Weights of a small mixture-of-experts language model, trained from scratch on English Wikipedia.
Size: vocabulary 32768, 80.1M parameters.
Training: a variant of SOAP for the experts, 623M tokens, 4148 steps.
Below are experts of layer 5 (counted from 0) of a mixture-of-experts language model. Rows are named router (the router's row for the expert), down (a neuron's output weights, with its number) and show model dimensions 0-191. Each number is 128 + 32 x the weight over its row's rms, rounded and kept within 0 to 255. Numbers have three digits each.
After each expert's rows: a language model's description of what the expert responds to. This comes from a sample of Wikipedia text that the model never trained on.

# expert 56
router:111080110164151138099143123093132145115121090147086153138094111175078115109154043125146133038112113072167104086152095106144104136078112118128116104094138101106104197112136149108086145134151105136114154145114183104125111157137162120034146088149101115094144100185141117180129162096101112196150095096148086138076157129090090117096133144100113128159143138140147116136077185125170150155122105156140079147087106149102149157091168077163163136180090194170214131117160167147162181071160133120163152151116096094159097030101149119130129115135111108167097140155149122119187121103150128175
down0:104107124072126127169095139182118111170123157141106125141115084054101100117102126125092155176125123052104110078170158097157089110122107083146079191101158095114086117133122177136135073088099111137147199204125089116044177074122148065168077116120106119111186082127105124095143133170185121088113117184135104185112153089107105132081121170127159119118094128094138124111171101146104140126107128136138121130188127149121144135122158152084121115132135132115099107151100151061162147113139141131207089115109151177151202142110085073136144137114143120133139084103080129131101044167141102172
down1:109190129134141147102158116161130196120139152141154117149122103183127086087124130121161168112106138091222093101167113117126120111145125143159140143149121168126073141155148134133156135135140137152137135121153074085206118045141109114124104105097107134102181122083100117079154154185137139090098125071060061105113150075091090115208123226163091120177095154160138236091102130089142119101118169156139084117101138083142135098113098071111130076080138114091130140159167139173114112086114144129154095161148138138093113099161139166180158119135090109120149117137126127094158095118148137067
It responds to: Passive participles after be. Past participles and predicate adjectives after was, is or were, e.g. born, located, known, developed, held, able.

# expert 35
router:145153145117158120188137101116098120224161083135145072094116170117091085100149148105142143168161134117183109078159100143156140080164152082156155092154177124114106081067104101087071119113107135123095098141164085076149116137147144147131114178124154149098157124162142126102066095097073105196095112099104079112123096183144142105147115185138182152157146087169086080126186168109128129086135101142076041168129102134155124076096133180135156110167108109118096150129203152164154142124166116121118139166110085109121145124141107140113128147065118144119175144129112123068083113118078123063
down1:137145096135053120075155118148171099152155076191145155114152135126106101134088154153103187162081082171144185209101124133143120168176099092144129125193084112141139122149141159211178124149158109115141168117115083103089183106072110112105166107128125134097177142133122136146121143128155153142111138109176156118148126154111210119165105103123071124128117104092107154131079103114047118106128164171138140128147136120180106160140122150127114136140117108153148215113147112131066193142088104101113163082106111099156172098127176101178148111114097169107118136125076119131148097095233169144
down2:161122121169117167121168148114118183097095075137154150127145139107100130134165130144112134157120136087111153192115124097077108142085142090088052126194123138092077158181137121143109116123121153068172146104120091181129140153136090136178167107073114080140086148126136176170157075109098131132165169157190134122099109137122152125095102153130113146151143161147081147116096147151113255175127130149198175123164175127116156059104136093116108119062121134082129115120147130105175141123113149108161103123083151119125212148028109127138157147100106085100178121148135150149139117143092114183
It responds to: Article-opening subject. First word or name piece starting an article's lead sentence after the title and short description, e.g. Reg, He, born.

# expert 22
router:184095120147100094099142184149135108157130113086108107148113142111166132086098172100133166112136132144089165082136113182154085153122168079122164146161111165155084114198119093102164143126154133136092132159111169148073153096114126115123103132150137130168094136116158157085136098181097128154140126183110102155047095169204042163084141121088126104137147091121133142097137124092140136079160228106098138115141137127081109113149151077178132139148137153128126080163116142133198180133147100064143141134167165182127157140114129174130115188113131121057102063074159076091092137134159133074
down0:081119080080121122141143117123101122141111083109080134090101105184156099131102129101083152148154081053177123155132087121088146093076094143159107153104168126116099066137088160091142152152096125152168126149130108094158214080139133113100148104100134107067134136167110164157123128113097124105124114112122172101090067118130090169136092124116100161069136070134138100123070160111066134108133110177149101181073128157085104107108163075126125173096115160161134099147110127128145092127078172123076179152112154096123126136130100144036059129102172171123113158105089183154096121105093084207
down1:149098160069146100202193086103130118171121143112157126094135055189095096100144128199111190136125123133072070153136138116097168189123151143127133158101118158134133131134167104194127111061160170147163099125106072110116108097126090122156147078160129141111127135164122052076188090094167108157088133100101122126200106155150104123105144108139100090175163157171171104113092185159066149116151151148129094117096093095137114139136110154148147136141133137081111129156159085123103143164103221128108133166110123153065121125185111102129159157039157129092096122165124100104112137107122130118
It responds to: Numeric punctuation. Decimal points, degree and minute marks, dashes and commas inside numbers, coordinates, times and scores, such as 48.083°N, 6:28.2, 1979-013A.

# expert 20
router:075142142139151050119140149101136127098091068083098122113126067134173134132123126114134088065129053155135129172158102108109111145152120179102149068071155139109164123163119138144143188127125125177125148157120174129110087158126145106048107131149100099136126202149116111156164146069142095119161081061096077135148142118096145098108125136145139136153141109152105118127070161105143111137148177097095160143131119098075107128122155079125106175116171113165176064136105118036140134112072226154159163131154109153126095117166164109117117165113150162189110110168051113156074120140112160118
down0:120097063111089076076139079208091146077067163173087110159106140125128066091122059106133141128098144091110123160118120124067155089133095169104139126107128136136100110072132120161137121132111109075102149153108139170120115108114153137154130153109131125136063084189164106138141135050150131176181142128197078054156173135164148186105158114096177110140148129163157175136156127117114169139120080127099069118131113125158105139110182067147124128129111112154163127102106166178121063119095144168148109121143116073105129158065155107122095199117112086147095126154098140179127150086148110074
down1:136021088116117163099116124153134177154123142128161105156173098141076121127128143162123148135136097091099140114143083073189116139133090202082163115117163142113133135117184121197121145133107098152136136126106094106129134105016145160122136146075128130146093121094068103139159135137118170126118161213127098056139143149100190137182122118131116128194170070157126136106103077074161111074118132044142078112079153171133139110089139177129123176139078110112107139195123097149147123130170172146117091109102118177127111113133100125159112148113138169145171140100148110177104147101097132179
It responds to: Size and measurement modifiers. Adjectives and compound parts before nouns, plus units and figures in specifications, e.g. large, small, egg-shaped, three-day, km, million.

# expert 1
router:126163173060119171143133115091133124187126125140107157125091134153112129145191131105138149138161109150142146135072149110118138233123140071086142096126140146099165176140155063113102093177086128135124084115104112141183069144128061194128134168097125162107142129122154093172136099101142111126104145157126121156154148134078107183147082132135135129090114141165133080132071160125111124186125139091147131075186075139159151166095141115117154061096136119092116155172186145113120131115142081104140115173160161081129211125081157138195128097186114084122135087132160199092181087151138085132
down0:194103135133102131072135133134200148115179120100149146126095128154115140098096138140103161122123141068136131132087128130133118091151190124161154114126176151128118143107189124151174134146163093154078104092120142112088178156098104133098136102162097104135058055123115093158158159082167062140164114129135132138112130090117137117128180125107142099151164150125122195157203077105085117135185104087100154137148035158202142113171142192136124131104117094167109166161126115119095044126167157121152136131146119102100184113110147116059162155083096149147161067128102134175072158076084114116
down1:072098111065138124110131122157093145156071105145100109095155115119131085112135089058128096114161123136164133095154091160174090198076102129175131133092145107170152122159101114100134085172147130068132145096097213184123095113144111112136129154095110149127148145074091091134187138176108076095160098146138108083145173225170100153140116177129157180101121124144115140141160157078162225113160120124157104137143103074099177123090172136121127133070166146161091087163153112138142087130111199119154184120141134133195129134140154143117127111103122096111112124163116155069180093119113114089
It responds to: Personal name starts. First pieces of personal names, mostly surnames or middle names after a first name, such as S-, Mc, Schmidt, Holmes.

# expert 18
router:100152123134192081172135086212101115204154099112178079097157167145137053170128153116181120111117081154127186182142148110193113141113154162121142094178137098172102111082146156115141162081125154177090152118165127126106102132139115120160108136125163160090119133101090180065168120178104152147119139125158113179147146180158152186128079148161100139170089113093112084091159136164090128081087126187138177115114095131137105155104116127154152096086111166130172157151192097107079155178173144099151148104066149154115169161116131113082180170111100095105117171111160140089122115115111119122
down1:179130120126106196113150106161111110138134120122080156068115186117129135187089166150119115109159101075154150104115128123147121165171143108137156154144186184067124105201152171132168091061136136113115057107108130203143084062112138128119164096174107160151150110132095086137123097156134144113155162066062125119115168145090137115145142088190112134108078143100107114100127150108129166132130123165146098137140124109086111155112125086096147103075099190105077066149093134155155153100119151130123082177180141128119098195085152040148112193130109171108185122103123142102119160155095124085
down2:121142092135176180139123109092065109220122092125138089152084137124055109151184170098121119161129129150095087135217090122092205163135132119148121150148113103175169106148111137150039147165098179128119139128107090147116169123145162116156100134168166131134148183178068184101174111090120162111158134116074132106164187144124129079061126067112148103127114162162112164130088114138167165100109111175143111114148077132099109178142151138148149088192122137132161130138160127107162134125144170140141063102073149070098124121138096145166148093137110117110154180125181180162094121139126115142
It responds to: Foreign name syllables. Mid-word letter pieces inside non-English proper names of places and people, such as Kadhalukku, Mikisato, Natanz, Polsat.

# expert 31
router:101159134189176089107124129169113127147172147186124104180076159157102154160105107123095119126141077108126132095149164171155112139122070134146160156128206135137069095152140149079150121136191105090113154139063156120093159151109134113135118109094108090127090110142106138100156096073179139088099098097181071131117166096106167106123156134124149106120160149079159090086116136114164156125161073179107119153085139197104198124099160130173137132065112168111150093127108189188152085068117145107138128130161180103084166123105132071137146111148125109159079180091126091187156088080166093117
down0:122155133160131151079164229109131194137142106201141174171116097161182139108112148114118159109084065134122141115128122114120121105117106113158062133153090174086105117121141179115128052139089050155135112161139093158192106087143170132099193123103108104103172112105156137097101160109121176117106126126112152087179133156079128095123173102094090068161080118126155170141126093148111080127105109130137114139117155158140164081112061118174159119125095100180170141154145138121126112157135086125148155187116133055084160125082130114170140104177113077118134120099146196112109151109088178074
down1:174111143049132159096082123098160139152166112135128118117082171107137168135129083176190103136125156108067105139079102120120130108112173086141118121135139123079142143159116088122116111167077128111116128157155112102182101194061152145089112144085099189183119139079092131118130123135122084170123133092160113098123074084145166120113117158120132147183204142199125094154118086127098187105110123153200143119159098098156108131125105111058074092175121210144125162096139109100108155132157137210154124120144083136121103089097098123150110106063153088105153166120056118096134133176090133102
It responds to: Years in dates. Four-digit years after a month, in, or an opening parenthesis, as in January 1967, (1926), 2016; also century.

# expert 60
router:124173119140162067083086138166132137075128127052126093164086125141184125194148173163124093138179111170121087180094115073095155134120153164130173124091170146119119107105161151164160116164085152119126161083160181071195101099122155135160161091150144147157131178111113137117064069111150167061118144123134212122161202080118118119140150110134155137118108083089131122160125177154135124114112176133093111090177145112183110151120153181131132139095118193127136102140099100087089130130110079075079139147144117163088124120123093073125162170116158184115116150139126114149199159134123170119
down0:143122099090156139079104097098089129148133122155107100074085122139097095086104030121216091090130096117084145116092134084109148122138068150093146191086099125109101122090154165157105144157177152110110141128162165122116193079190087142120150191139118106137189115165080113106184116124160181169158159117123108108141098164204148092063148087107151133185156167109079196115141139072141186142179141121151082159090087112082115146107137167144111091084131097166124100140121130131145154070135119135094167093183136084169150108138133177156133141110115153109126143136134137101104109121138107164
down1:084150158139103169128111194157163158091111086093181115161143099120189118078154120093111079147140119135180111092155162155154101096076130109127192126116137130127141141196084059176116098090138130110140144161103119203123116111136112090118051142048142116171145090106179118143139176105111153153116124155137144089118141094059141138162119164041115162123124110126144158114144128152189177215088097145131101122044107125077156120142167109113129076147090125088133129132096118096204117125154151103115150140131108117171085106163123150121100123118080078136148083118139069121146106171090145108
It responds to: Quantifiers and inclusion words. Quantity and inclusion words plus of, by, with in listing phrases, such as including, several, many, among others, flanked by, a number of.

# expert 61
router:099126074054081074103118120182112118121186148109145122136127097130138148101162092162095180115094151136124097131120159122107166130107084108068182146100219177137121085133099168135170119117101115130131140151143107046159165145097103108162152107119100162166144180126073151120094133147196075114102131153098097136059109172123091123157149096088115150137139146125124157099152103147117103149038078199130187185115136099110153071092159115176100142100165088115082142127171106085161127097096112078143089115056116103161117099118110145092116148094164162147135163127133126158107150129062101148
down0:171140137123108095087157148185137120169113128104158226093089145186098156159112117186150174141180110117133092140184140104103199126115185144125127107150121138114113083106111101095111109088151108115108172090096106057183117193145104127122098118153122120117112164170161098142126165160096144101089110097106162135116112159085136165117121082118151160099211099137131098140097141147079030124132145132076170092160137103125116077070119153079130135140141169100140133120115100120148143140144175126135156145132114128186192106150075102088134158073119068161123159182126175119118132132125217170
down1:076192081112120126103132079150087120140132157155159205143104132148171078122110089172160071167151119137157157124126151136138137125071080122171179145114131098154202118170131159155175099100100141080154060179077142091125138107130156125101101119172149067141122147154130179126141140115184111144136110128166157120111109146142111144168076124119149089079110145129091086073083167197152107067153121078111103110135194143097150113066124097149167075140129154097112153091099117133086128133147142169103105156157123102063150145152109095158169120106037135081128143136171136071134119159104069158
It responds to: Table cell pipes. Pipe separators between data cells in wiki tables after numbers, names or dates, plus indented line breaks and semicolons in lists.

# expert 15
router:095073114112151152117128160163173130136109118152060183161098150146102094124098113110160113152171141142034107143143080085101101151090127147178122153128118098196187095093146028110064164116110080132155113120113163181155145181124067107089135110149091149146090140064134121072114154142134116121091141108107151113143134179141126092100164140133138144107137137155097130122113127126088141134152134134087075141174142113184143059066125133189121081105156138155147108125126207165105142100171092060135138160127076108119116140147176068115159133130097136157167105148130069148179101094078161145
down1:134115095137133118139111157126131137108147127113117157129176053139132122206113145165141152172079103150162089137123082083087118113159145167049144120194192080109124125172126163089088116057145192153132154147176176166074115108139125120166163119127139137138130118161087135136156139116110131165153110140138146091047104153088134175134120176134200114095113117101104181169055147088110118085103137173109146144113123127135153156125159050147062142085084080095200108117083160152150111149113108136090164154132152091120189111127150155125167123119125182151167151161104164108063105136113184115
down2:110111162130159149040153170171122101144204147131109171081108090166160110111132167119118132146080125204106121140121124128097076144141170107143121129070072113110175163164105108198121166138122119112093111135094140112090085185213127155122110123076147123145094161131139099126166124093101137137178083119143084146128117108108167107094076062101168143148128141142157123148090129201132061144121057168155097111124078085102107040156096132138150126146120104112094145118102132130095151095161117136153137119141169085135131202077116132117117170131091112132152163134161213162158115120132118063
It responds to: Verbs and prepositions after subjects. Past-tense action verbs right after a person's name or he, and following prepositions in biographies and plots, such as wrote, described, for.

# expert 49
router:086068075070129074144139158181096125088136129128062134127116049116093168099136166127134123151129148160124176142095141105116146141106114132050061123125117124087069151168098081110075144104132087139162121134112106109081173132134143142131119060111135116103151104145120120152115161094128147071097128096136078111091152177115109159109134105108092129152169171172105140140187170075147126140126129070123123104169108107056185122123131095138052106133059084113133149133151159133108137095097137116133085135096138130002101114117144117100177114134153139075101162100129142176109207088134119112
down0:094134163182140124079170156116156138103116124184163110087136095179128142093110099148116165161116167140093050128116164178085161112169140139087141101095119137077178147046085117117086141149089136069122090161099142148115072183123141096084129100135139160136151177138114069119165106120078123118101164090188087124139083108112161102123126134137081144126111120091151161112144154123160022092128108127110111111110121100141171151100154197186177138119192125161138107117156153151086152086060124080107089148115131115145046152164169117125151142147102085089158107104161115090144175098153097114
down1:111126151134140146107185147126068150183152132110108139089129130107102108158103118171150099141085127080177110117138139115090149138167128113126124176104140156223196081136106168102159099107163167119132068038101152111110095081027129135098124126160124137122108119178118127157220143097142128147119168067172175178121152147144154110176149104186120164162109154121134130148035106148138095105161150093156124147134139127174129121143187125133157171157129148115152168128171113127165105166124199158109160128106147092150063142107115161105090091149160132144149112103099070087165079141134086106
It responds to: Closing brackets and quotes. Closing parentheses, brackets, braces and quotation marks ending asides, measurements, citations and titles, as in (1.88 m), (left).

# expert 50
router:158157113088125158111152138136118147184138106091142152126137156083126094094092117092111099142107150131079084122098120051127091124101146114169152104067111085102161099112118153146112134136166073092050084073168167126142128080051123152136135156059105110149117122150095122176125082166195161134137114195119106101179085119096182141092105111071168123126144192147149129112100079097098130139128098181114117176164143124101188140162189092126146064120126182169063054166129154168120138151123104146138134113127142109142165170106145149152113156094125080084107170123138087096099163123094109181
down0:122125117087130105091151103160068118163135083142151152112141136131115154152091064073106089149109145120156122147080121121124129118098141117166140131090141116144092118159117102135135070086118150179098121150163123139108150153137182118118140103119113107191169138113135126148116073179092118114127148094115111149123221176077146139148136102085189128138136152147163133138180155060110097170115139192115143145088101123173177139149169114097163090132155122132097155208161139145131120171105070071091226131101188135140087099154227086099211126103143118181078130137103088163128133121160088092
down1:122100124167149121155156141175106130103121172079135058126129125128151150161124086189150113167167127126139140011117170154154190126109234111174101129110126125111142111169149183148156092090114085113154129182156141106097139155114069099122140153102097167165147085144101144109138131133090112091095183099187143154094117120126125112125099109110112150183092086157143131182194149179132063157116122109183155128165115110171167087120150125162168111141112146079125124170172133188096131151168113113110130177178135124153109097107136186055124103118145078065085155126128093132095159145107126163
It responds to: Time prepositions and months. Month names in full dates and the prepositions in, on or before that introduce years or periods, e.g. in 1893, 26 February.

# expert 36
router:137155058140147126119127129105114136115096177143138106143148141109202131170122179100182171075103106107085112094131111089109188159151081143150145104129127127091198096132111104141172148139144146147055121074087091178141096138137107152171072155106123142164095117106086110083125127101066081101141184121121093126120131082173139131081136109143091133172152184163175116146126146204142128152150165175162083127104142124098095150108107149105184150162148100074170113138100117139150149134091155143119127077108151146123168094146071119155147097147179182123089163114043110141169046056116115142
down0:149164100048091090136139132124134114130078058068149111075136124192161113136180159102117150091165121117119109185129131129166098120153157102174119115147159156166156167126099166111109171113107159172111110119124075183146109076130153185089078203187148172130171168120087085075133153161125151087092157142102107087092151116119152184153130104087141119109128130186173145162072177164071124123130129096126110099144158075133116121172107103129136158131144170111153017170156119068141105188100115106159178149139100126128186122147167123117133155115147121120104114113147144082121063122136144125
down1:097142093120070115134109121096126087057137098108103095115092137132107117137155196159116133087138145092145167150060067104067088156087149148068129102140164136102115097201125141141129109149093089091133163122135177155140110121174075106116169140148168088125090116132140118129100084170148099128089150127205191064104115153165114197099125125126117131143115175100088111105089101101107106110133160115157113129079123114204114138180114184159140124146108163123130082087174139097175141152142169099175105161169144110051142083136113160180101149136199200155123167139102143132126115115065143122
It responds to: Nationality and country adjectives. Nationality, country and state words before an institution or noun, such as Australian government, California Court, British, Japanese chart, U.S. Army.

# expert 37
router:104137184105217136224114107124050124167170140190124068105153131112086144150128165075128133123182178108131072183100130116139107111150158091151092076156121164105102133157144142117084100136103161143116093062130136151118113172175119163084105130163100141094091126183150161101149168161125127164096154139158077143133121133112146186152076159132143148044138115091130142127097139085139156125113110098121163082104096144151156183154170112140155132122090195145152121116142127100070171158172095095148101148088178156150170122111157121181142116136120122086161058113154177094146076136131106154
down1:124097124121165160072160102150170117090134160154124135175089140109114113150185102189147103113089090057153132111169200126198174098150126125120137117116138108121141143093155120110102172134207102144142116219108102159133131142096061138162106125078160154083076171105185136115110156160094114185126121090118172136146096066080084171165114148097158130179152164122139145188144118196147107125138161144135114104143098124163163108146169135123111108120129119171143139106118127175153108153137191116028139112137136115091079137086146154047074091127160104126118110208109139142124134117119121099
down2:133172183166173118046089134127071176119149143129153114197074146086143115155158096147188097178085129121157143089162110086157145140109114152168079134108123073116130090162109171116106151122133108145150119191129149112175081135106120138182109117069130097141133156112125156160180070192123123133125079132138158136128109131115073092086091146101134128098074132143147156187159132135106179138117163107102128142098129089114154092127105151159161100091107121055107192115152167171158090171152203126061115089052166115132094150135086182154114128092127100194116154193123131130113117130127139149
It responds to: Mid-word name fragments. Inner pieces of foreign surnames and rare words, often with accented letters, such as -leg- in Bollegraf, -os- in Stosur, ž, ø.

# expert 33
router:127124123090177180087159133094117122190108125109107170094081134115118092161101109135141141142137131150146179106123190163106102204174123144122097101099123086117145181072146073116140115181142187095163150172062117142123111152095137188158070144155144169115096151145141088173186068098103156086104162102160155167149096133176124132149187194132073110146121187163135161133197138141070122119141159108144174163124087097120163142159159139121125116091083113129144165138168116154120126126095160141123177087090085092153142157090151122079110101090102162115088122145094177123133115105148190203
down0:130066093115131132067143210147169116071107238171124117101078116105189091102117087134078113129108172159170126125121130089091116107117134129123131097136118101127130174118141133161123123140152129133134112171151149167104171078116130096173116168137138185068092157148153119147182121127111087142065119094106128145118084123127104146144158057181032127132125190108119173144164149142102138127124158134146113104142059124120141113175056188124110134159186172094153153073134107154133121094148174110136156130141112114109100139076109168113130060104109153158123163161050151164134093103129110085
down1:103099080141121135151131066104149165085102142123189131115138083162151153130140132160129132147150126083125113151156077087124102094128156116130139160150138157187103108158176152102086134124135103148131101104113094171184152107089132107152148058145156179115144140113109135109129171138089151108116222104104078150065192088118134135106092125145144095116118110143172154147078179088146127149129102128101124148137083171147115152180202193169140120173107102103134125126054165139088049192136173082163117071152147145120085187094092159170181112142160138165155166123147124140128137183113088052
It responds to: Title words. Capitalized content words inside song, album, film and book titles, such as Love, Night, Way, Beautiful, Street.

# expert 44
router:114049150182090157231140115123120126128129121143133109146143102195131108102116144150090114111113156158116109079124124193159135128137122170143130106155107169138156132135107175202122090113118159124076139126108107079211136121124135108154076151053151127128109134079117112073100102099124160115217119126121175131161139106173066170102144114153073067120164108147145005116129105126160133150119105088152181157069162122087107088157145125097120155156115129105165115102083119107164132146143154180126142118150125167163104131086101159150074092121173132116072089124107134134117176107080157127
down0:160131085159066077112103079132140163141148078088150115173134157155087120131167099165147126139062177089120166152067135153129063119111113152101126058153136136123110162108112149151119038119126157190127124103129083098171138071055114118153137155171077094127076133166187110198224146094132152168147162178147115135121111129083097147092117139129190123104112158090135164145106146125146062086152118137103149120116110124151145135173108165114047108088139137182157128130149112164142145166125111167068159079120129127117127149143124138095106116133145113120153085121093090186150078127129128068
down1:150158123074105108151073120050144114088090126128146118133093086077167160177159143067096142058130150127129132090168108091154081126141091128167119115178202117183148032083098104145086100149123156194126164150142091185169029118091133166087137139128123146169129102170150160130091155173064106107121119165102168127088132157107140142082174139117166145171112098144178105099118139151106150152063166106128147145158076085135149143133116182117143150143124161127118126147135117111150101072111193118192137120157142139130118131123104138146112162177115147137103142110066119051129109126136137108
It responds to: Head nouns after articles. Common nouns right after the or a, often followed by of, such as area, city, island, range, height, story.

# expert 38
router:090123081089123186121052156191120129104196148132138123129135194139125137142137088113128168134117157133074138137072150171091175117089122068119098166131114159109163149145116165117126064167165090131151122089151166148160149145090103152127169096192113168140149137101082101127183194159157116093169131162136121094092112148142085135092125107073146155132125173158082163103123160151103119138039078080178185140185116126118197121108116166170159112103175083124098104161157139156095109166118099146083097135076059063121133111118117137089134072140143157126144124151129102103154078142093131137
down0:112115111085128093186137141152161156117140092152168120087115116119103187142100081140166117061130090144151134148122153148115120112136100174146121059126163068067162151099111100148114148126170137153067105149124193147117142100122132137051133129113194068169105146171140137135137087061169093124103128137155193142104149138158052132087156066134169136149144158124193100071140167175103111117109118114082095150124132090115112119116187077119097170100167137200084086068114104097110162110166084091128093114144078126142110099106125154077089119113165164113125116100138155109081135165195090114
down1:172098161144097144114115131083117143134128166122214088132141119100148149107092120086181154131154129110114118103119165152149142146129076154137124132159156170154140116174103125138120165155111137208135152150126138134110072144096138153142108134147126120172186102114087112123155110077164100142084121130121153137153045100099076144100052193146099147122124114147152139057119100127164255123095123086134082181116076128136116190138086170127147109145121163161163124125164170114134123114145105146157109131079146097175139141115070120133069128118111118224081130077167124106149126138153094130
It responds to: Table cell separators. Pipe characters and semicolons separating cells in tables, results lists and awards listings, e.g. | between name and party.

# expert 21
router:096122156162077093173115183084110156107209096123130138146155143105110102111170156111144168132143116122127212151043143128170122119136131122105151185180085073163105092123113155141095084178152194087110098081166136100131142150132112115134174104127102198066124090097066131168146082159190135129115095131148100119072118138088179121200108104135178118131113156149072149123165125150146142159159191136178126161172209117174136112123097094110107135198135141120129116133151084140138095142126148133103090127159116125165152089155117191181130135114134118173157097112165099147100135169140123081
down0:137125146093140153097060105009191157102158132140134140118100129124153174138155115138126073138118169114150127158130094128112135127146159094115094117115141083109068149166136152098128115109130077165092121174125115132183151104166133176110125123101151127197152209176135091144132153102163196158172132142112115134203138107148069142147131160176107155131132146150148094158124085142120057080140132212115105093158092161087107138188100106112149112052108081106179047167156115100124126169141076119128161162125177115135115083157104117123152164096137134067114088113114126152154098103092132154
down1:104045168151097095190156108094149149082166199125117137092128148109141099171124148145151124135156122119136093110160158151147098149147155138089112140172088165137173172115147173138132152097077158140184169137075107116098132080129109078135136120121102139094164069109109101116101071127122115068127057118116121100139106069148134166093083084115147122199160164153095096163112117114095138168131210147127150152108142117125078152139113093144150129154120073148103161148133157177144090215150184164121111128161115104137143080171163153171059188146162094135133065107120102180177165128105162124
It responds to: Opening parentheses. Opening brackets before born, age or loan notes in biographies, plus coordinate and superscript symbols, such as (born 2001), (age 31), ^{.

# expert 39
router:110132158150165099104135171161133128137089157189113157159103155177100124093083085155135179176138118122117103122116121185155190136106117158186114181156112147154183170082166131142137044156115128107150158095083156146095165115122113099179117143062162104158069142112163090108094138103122087129152147150112131167150081111205141148140121129153093104116143130093158069096185084145093135109109101137130146188109138116166121098100179138099105099122085117143205145112149200191134050119135129104095124176158161190125098160174152168159174129131134103145102147095138131118202167160137157108
down0:102134160118151077118087095151064097207135130099163106116122075087158139149155094097122080163097094075081141147162118160125081161164149097166142139101135085121154155123144094195137121164201098123115183142154144115148144186128154195124107125176162097050151092108103128212108114132103106177110155153157148132160118136136111115190162133099147115148152151152157146136133200135105206122102096110125153116129106140110205157163102163124187129154134132124128162085183115098094123111098102166144146097174101052158175103120146132137129114120155198088139130137157111146074101118102071099
down1:093093135179048153179157125131152091147112115119095054111159117130103159134148125132122146119105083132136111143117162116140128131150149127071100166146116121106170164202079165138107067049105152133107107101081063137134132116149182088149170110142109098086119145154151134094103091128165138159136088138069147121133152122090128095167168113123047109129102093137180147147124138116098081077087166136124100122129118124181090152213092120153086061140143130101140120141127082105151153123198100125128136216127109133174203167073144162113110121133116095107150180152103091112121120134099193062
It responds to: Possessed common nouns. Common nouns after his, her, the or their, naming works, relatives or groups, such as albums, films, children, wife.

# expert 63
router:112152165170143159161145121195191145128071167117105107151138098166123145152174110132074106140126128181130163132137138067104117092084128186140175133118188073112114144052117129108072098180182139092113106142156108099109115123191149131132124097129162142187093096112115155153160159064146136164115115091144123153138108093122104141137119112153064139102113116081188173166166118143172131169112070147144133183171132167081139073091079155160180117195099108149098102082092214124057126139147090096103089103133165123094126093143117113159102142129108113153118114147102103167122150092140072090
down0:133117105153132170150185081139127167115137147112119137151086113143151098180089107104144068118136140201141109109165126113132100074120081075122119132113172145160098149119084096147165084151118081094128130139100063133183138096051080121109127148147134116121120127156163150106109142150126167107159131133101098040148183128052072096162109201103195144136127116095122162082183129117092099132115124138093166126100082184067169111151144139147168066133149042146129131147101127175144086127108121148148179203153132169139178083164129110129107083122146125118111104111073144140152122142070119071
down1:205148126104198120065112152184047101130152174157095147124110153144166165156122066087120094154159161127175120097152159183166084110162139124126117113092130118151080168166164141116115114141147090141113113148098083084102097120101158146139116085148075127127143143138136169169092139094092113108132154105120095157169109154106107136110124187092162112127193164099075056142161158116121189134154187127097141081090079155107169119158108061134109066099065153092213155121177119185140074143187105131122111117117104096083108118148131120109126134106143145113122126111072068135138164105116152131
It responds to: Clause-ending commas. Commas closing a phrase or clause in running prose, often before and, which, or but, including ), and ", forms.

# expert 14
router:094076135089108146126070097157167113121151059160083134139125153164116168103127110126080065116128162159071120157152174094129111103069130114138106150104115100141128113068169072200096165123086130155135107166062124143167117163150160092057121135178074102126112109083140114072124170176129154102160188095150160118122123187153130128162147138121145132098157094114144070168120107077186131121153138120156153087118114096168140070120144132159115149095143173152142121149070159130073110116204115129164177151124074106118099189117070064093128140075096147095137134180134107160144114133121175128
down0:081138118126112142115081133125180139090092116139104120131068097110159174126107171104158203117121105122111152148110159112130118122166148186166124086155101096150142149189177156100165092109135130140107100166137080125075093098158156127191097147132164133101072174149132167141154124151113086135162074159158121075105062120166162108113133080126130125117145120116120114117165043122109043109108069069142109125133119105091145160095125196099077136058113119125119132151119053071128095156128130106133095115119152121126141124105049106182117156120119169057081069128168120081118159185087137099
down1:093118144135103161135084187151106115124087161148155185115143155125076117096109161101113133169087156073110154127133123085121180159143077164050136100102171174162095162143117132131117109099157123159175106191124135167089170158113137194163123209149080132097070096123163082111138118122120131146126164110118146061098111132099205087120136134105167095186138154123118138134126088109115109139168126068153111142152145148146132085098109197111146087178131066148110182195159119151105141156106116146124074095133184103092102165159183187126113172075109140163135179125143117128112119153204112135
It responds to: Action verbs after to. Transitive verbs, often after to, not or would, and usually followed by their object, e.g. make, provide, bypass, aim, expand.

# expert 30
router:105094109114094125120119117169093144156115117136109134132170165111111106112143088172127063084189106152111078165133097080143094113121129136105177123117095138196206151115155120208093158201141102162128113173181155120199134110165122183124111141161118097107105099095100161091077112119136173176194131123115169136050182084115117140179113102167098114157151152154132143132134099147157121154116196168072107103175086133113133130151117164126107127109099081125092097149069090158102096166129152134161168067135137107122097115109155122165153117080093110125075107197102116142119113112091188190
down1:119154073060137146183026152075186173147082122087110053127089127120105116129173081139148069071145123134115167124164122145111118149125131114115139090198102134123131096075091132125132074150099089055068116100104112140136158119113134097148105160099113119155159128129183081111147075157114101120118148204140165148187132119155159143086188176101174091064115173129079133107097102134110149093118109097146132126139159120152152189172101100165083136139111088129131164150116169104132084157095169129141118118143087133091118148162193132078082132151175145077086145141117138101137154136102124099
down2:078091135115136120140141099191140131050134126115087210084119071058142151133138094118138092138108131112174127182168153171125160119148113140125133099119123160212101112096098095124123141135185170210171130109190121086118154137115071198111182086144216093141129044149114093146092042137154096162140113121108083142138148124109136115108100151164129147086134156137159139131105134127111137115146183087147139171162141091071138147110136165164118146151080133120140148115090119160171155137139104132163125126121127090169113080163101200066134136137134102157112131108112146180119068078145124152
It responds to: Prepositions after nouns. Prepositions right after a noun or verb that start a following phrase, such as of, in, from, throughout, between, during.